{
  "n_layer": 13,
  "d_model": 160,
  "n_experts": 96,
  "experts_per_token": 8,
  "d_expert": 32,
  "d_shared_expert": 256,
  "activation": "cubed_relu",
  "moe_layers": [0, 1, 2, 3, 4, 5, 6, 7, 8, 9, 10, 11, 12],
  "n_empty_slots": 48,
  "router_score": "sigmoid",
  "normalize_top_k": false,
  "routed_scale": 0.707,
  "balance_loss": 0.000212,
  "balance_bias": true,
  "router_logit_norm": 1.0,
  "init_std_router": 0.00845,
  "lr_router": 0.00119,
  "vocab_size": 4096,
  "norm": "rmsnorm",
  "norm_eps": 1e-06,
  "tie_embeddings": false,
  "optimizer": "adamw",
  "lr": 0.00432,
  "beta1": 0.95,
  "beta2": 0.95,
  "batch_tokens": 65536,
  "seq_len": 1024,
  "train_tokens": 308800000,
  "steps": 4712,
  "dataset": "wikipedia_en"
}
Below are experts of layer 2 (counted from 0) of a mixture-of-experts language model. Rows are named router (the router's row for the expert) and show model dimensions 0-79. Each number is 128 + 24 x the weight over its row's rms, rounded and kept within 0 to 255.
After each expert's rows: "comes before" lists some tokens at least twice as common just after its tokens as in all text; "mostly gets" lists some tokens that are sent to it at least half of the time. This comes from a sample of Wikipedia text that the model never trained on. Tokens count by the router's weight.

# expert 61
router [112 125 139 104 115 135  76  92 137 114 149  98 134 138 133 141 145 116 173  62 131 160 141 138 172 138 162 157 127 149 121 145 135  96  75 150 140 126 137 143  99 141 175 155 155 130 113 149 132 138 109 138 152  80 127 108 142 118 119 131 141  94 145 114 147 161  81 115 116 163 109 122 168 157 133 142 158 124 150 117]
comes before: " |", ",", " (", "i", "a", "h"
mostly gets: " between", "istan", " Spain", " Ill", " Russia", "ansas"

# expert 6
router [120 111 100 108 147 108  85 157 104 116 133 114 161 168 125 153 154 117 100 115 142 155 101 162 133 122 145 185 165 144 109 120 138 177 168 111 142 127 122 104 135 115  72 115 136 129 137 137 115 123 115 133 115 109 102 144 129 143  99 124  79 102 101 147 130 120 117 175 127 136 128 125 112 167 129 142 168 161  87 180]
comes before: "\n", " the", ":", "The", " a", " by"
mostly gets: " using", " Type", " Preceded", "Personal", " Sir", " having"

# expert 48
router [106 172  92 120 154 125 118  93 115 145 118 116 111 106 147 153 170 130 139 170 155 102 173 133 129 128 174 155 102 115 171 117 121 103 125 163 126 109 119 105 137 120 194 130 163 155 166 147 124  86 141 119 112 146 159  97 119 132 141 113 104 148 146 140 107 129 164 135 113  88 106 109 159 118 124  98 146 143 109  98]
comes before: "\n", "|", " The", " He", " In", " It"
mostly gets: ").", "\".", ".\"", " '", " treat", " me"

# expert 83
router [128 113 129 108 152 136 143 120 102 133 138 110 148 144 116  81 122 147  98 125 111 130 162 157 102  88  99 110 134 146 151 168 136 149 175 117 117 168 154 130 163 100  87 115 113 110 145 196  91 126 103 173 123 139 142 125  93 110 169 121  88 127 129 171  93  99 118 109 135 107 155 115 114  92 164 149 128 106 115 119]
comes before: " a", "\n", "==", " in", " not", " an"
mostly gets: " was", " is", " are", " be", " were", " had"

# expert 57
router [124 139 123  72 141 133 138 128 101 167 125 123 122 152 141 118 166 161 168 147 120 120 106 145 163  81 145 146 151 126 114 112 159 113 134 140 119  89 151 107 150 141 151 115 107 112 105 131 144 140 123 121 106  96 118 112 152  93 139  93 125  97 112 114 140 138 143 187 101 140  75 109 154 162 160 109 151  95 126 163]
comes before: " the", " a", " of", " that", " in", " his"
mostly gets: " pl", " design", " use", "ures", " using", " find"

# expert 10
router [106 103  94  80 163 105 120 153 107 137 167 152  96 119 159  75 119 124  97 114 152 155 152  98 118  87 165 107 133 108 139 128 157 171 146 140 159 138 130 128 130 137 148  82 138 135 102 132  96 120 125 102  98  82  99 149 106 124 111 126 120 158 115 125 123 145 163 156 114 159 121 117 118 139 118 118 139 105 115 138]
comes before: " the", " of", " a", " to", " as", " his"
mostly gets: " about", " some", " used", " following", " around", " use"

# expert 7
router [112 156 144 144  95 134 107  84 128 130 129 145 127 159 109 161 147 128 138 102 103  93 150 136 148 141 165 108 109 140  81 132 162 112 116 160 144 156 137 132 130 114 115 127  87 112 129  83 152  78 131 115 107 138 103 137 127 142 128  97  97 157  94 158 147 134 145 150 103  95  88 128 127  97  91 136 107 113 114 151]
comes before: "\n", "s", "==", "ed", " was", "ing"
mostly gets: " John", " book", " Sim", " claim", " Rob", " original"

# expert 12
router [110 161 102 114 151 163 131 111  96 149 173 159 117 127 137  88 160 136  99 142 145 105 154 112 150 118 124 148 143  89 160 134 161 145 153 126 150 149 108 108 122 131 149 119 108 105 120 119 162  95 131 117  87 136 129 136 109  99 121 123  81 121  95 102  90 100 138 128 104 121  95 111 173 107 135 106 120 124 103 139]
comes before: ",", " of", ".", " in", " to", " and"
mostly gets: "olution", "ition", "eign", " tour", " Queen", "ution"

# expert 24
router [134 127 131  85 152 119 139 137 181 124  68 119 146 128 120 122 126 116 139  87  93 122 129 119  89 107 156 116 166 125  98 110 133 148 137 101 142 131 137 153 104 142 140 132 152 148 119 149  84 112  99 132 150 120 124 171 138 146 139 119 142  88 132 138 149 122 134 110 116 158 148 109 137 122 145 164 154 179 140 170]
comes before: ":", " of", "-", "ed", "ing", "=="
mostly gets: " information", " song", " cover", " version", " video", " view"

# expert 31
router [ 87 136 151 112 145 169 124 104  91 155 156 156 161 103 150 129 140 153 147 118 120  99 162 100 125 118 102 142 124  81 110 144 153  96 133 142 138 163 110 110 169 147 134 140 113 115 120  79 113 153 113  92  91 110 130 131 130 106  82 128  87 100 132  95  86 126 153 174 109 126 108 132 123  92 141 103 138 101 129 142]
comes before: " of", ",", ".", " in", " and", " for"
mostly gets: "ation", " election", " system", "ination", "ification", " again"

# expert 15
router [100 143 117 118 144  93 146 143 108 168 135 160 136 125 112 140 139 122 158 134 152 117 127 126 144 135 112 119 115  92 151  66 151 172 119 120 144 120 105 174 170 152 132 105 103  77 137  82 131 123 150  81  78 157  80  54 148 135 139 123 105 113 114 103 115 132 159 163 117 127 124 128 166 100 157 105 104 109 138 115]
comes before: " the", " of", " a", "ed", " to", "ing"
mostly gets: " against", " However", " because", " what", " short", " without"

# expert 68
router [160 147 129 127 130 139 153 188 132 134  66  84 131 114 129 134 126 109 123 132 130 135 128 116 128 136 139 138 105 151 111 126  73 105 155 117 164 117 105 172 138 112  85 146 131 149 115 145 104 125 129 123 145 178  77 142 151 124 137 177 141 143  98 156 169 156 129 136 123 116 118 111 127 132 113 108 165 140 105 119]
comes before: "==", "\n", "===", " ==", "-", "="
mostly gets: "200", " che", "Career", "See", "196", " sq"

# expert 21
router [113 166  93 147 138 101 137 106 114 144 130 159  67 122 126 138 107 103 114 114  74 121 147 132 173 132 118 148 142 122 119  77 151 116  86 157  95 142 153  88 131 141 111 127 135 108 151 153 167 118 121  95 108 152 101 106 132 135 130 104 107 131  94 130 110 161 128 105 150 157 129 147 151 109 107 114 174 103 129 179]
comes before: " of", ",", ".", " in", " was", " and"
mostly gets: " it", " game", " building", " area", " Road", " book"

# expert 77
router [143  82 135 134 107 153 118 116  89 122 128 103 133 134 133 119 183 165 123 143 101 113 159 129 154 156 173 119 151 113 157 112 135 110 117 156 107 112 134 144 104 142 150 155  83 112 106  93 143  97 100 106 152 150  96 144 144  81 124 116 130 120 151 152 121 174 116 126 159 136 119 127 164 130 114 106  84 101 125 165]
comes before: " to", " by", " the", " in", " a", " as"
mostly gets: "ted", " released", "osed", "ated", " including", "ized"

# expert 66
router [ 88 120 109 162 116 160 113  89 137 125 162 176 135 139 154  83 161 128 101 124 150 157 145 129 139 118 158 142 147 147 143 124 147 138  95 160 117 168 111  99 147 153 129 111 101  97 146 116 151 128 111 113 119 101 147 137 105 108 137 105 120 128 130 118 111 126 119 143 105 134 123 138 150  87 154 110 154  97 139 169]
comes before: " |", ",", ".", " (", " in", "'s"
mostly gets: " Q", " attack", " France", " Japan", " Australia", " China"

# expert 27
router [ 99 153 131 142 137 159 139  77 119 134 170 140 156 134 158 120 108 148 117 143 154 115 176 119 144 141 154 154 117  99 161 113 143 136 114 136 145 125 125  96 140 147 143 150 137 148 108 118 144  96  97 103 101 118 100 116 109 108 125  95  96  89 113 138  89 133 139 141  65 108 101 145 196 118 168 114 156 115 104 172]
comes before: ",", " |", " (", " and", "'s", "i"
mostly gets: "ville", " Japan", " Washington", " Texas", " Mexico", " Angeles"

# expert 54
router [133 170  89 117 125  83  98  98 110 110 171 111  78 164  92 139 146 129 154 162 107 118 159 110 148 150 151 132 152 105 150 160 150 155 114 166 126 105 137 133 159 119 173 137 161 135 136  99 153 133 107 130 135 125 140 109 102 101  95 154 110 158 109 153 111 116 156 135 123  91 131 132 156 105  94  92 154 104  91 116]
comes before: "\n", " The", "|", " He", " In", " It"
mostly gets: "\".", " a", ").", ".\"", "\n ", " another"

# expert 49
router [ 97 135 122 140 159 144 112 109 123 124 174 162 153 142 128 110 147 126 118 133 160 112 154 146 147 117 156 158 117 101 161 149 166 122 148 144 146 151 102 115 172 159 107 110 128  97 131  82 133 156  95  98 105 135 143 104  68  87  96 144  96  92 100  93  98  93 138 125 105  92 114  97 138 103 164 117 163  80 145  99]
comes before: ",", ".", " in", " of", " and", " ("
mostly gets: " States", " France", " series", " program", " Championships", " Army"

# expert 25
router [135 152  92  80 149 155 136 164 138 120 140 102 186 160 159 159 172 118 107 125 147 144 133 141 169 103 105 155 151  88 111 136 120 146 158 160 164 120 124 135 169 153 113 144 148 121 120 152  91 106 109 112 114 136 120 121  78  96 122 139  97 104  90 121 118 161 146 136 112 125  98 106 152 130 137  91 146 109 150 132]
comes before: "\n", "-", "|", "==", " ==", "==="
mostly gets: " ==", " ===", " treat", "|---|---|---|---|---|---|", " compan", "|---|---|---|---"

# expert 0
router [125 149 164 136 116 102 129 127 112 175 137 109 121 110 145 136 155 113  91 173 113 104 143 163 110 141 152 158 139 123 120 138 116 207 124 108 149 108 103  95 104 163  97 129 135 132 149 108 121 149  86 121 144 116 121 115 121 111 132 100 138  78 127 127 139 123 100 164 122  85 149 166 139 136 102  99 163 165 113 157]
comes before: "\n", " ", ":", " States", " 1", " P"
mostly gets: " Preceded", " larg", " Genus", " Website", "):", "|---|---|"

# expert 44
router [104 130 145  78 122 158 104 101 122 140  93 129 102 102 140 110 101 145 110 141 199 104 156 132 154  95 134 100 162  92 158 154 149 129 141 119 161 150 106 138  87 126 105  99  95 137 131 123 164 172 122 133 107 157 144 113 142 104 154 147 108 101 120 141 114 122 135  90 169 128 117 147 148 127 141  97 114  91 157 112]
comes before: " to", " in", " the", " by", " on", " a"
mostly gets: " based", " began", " went", " joined", " released", " started"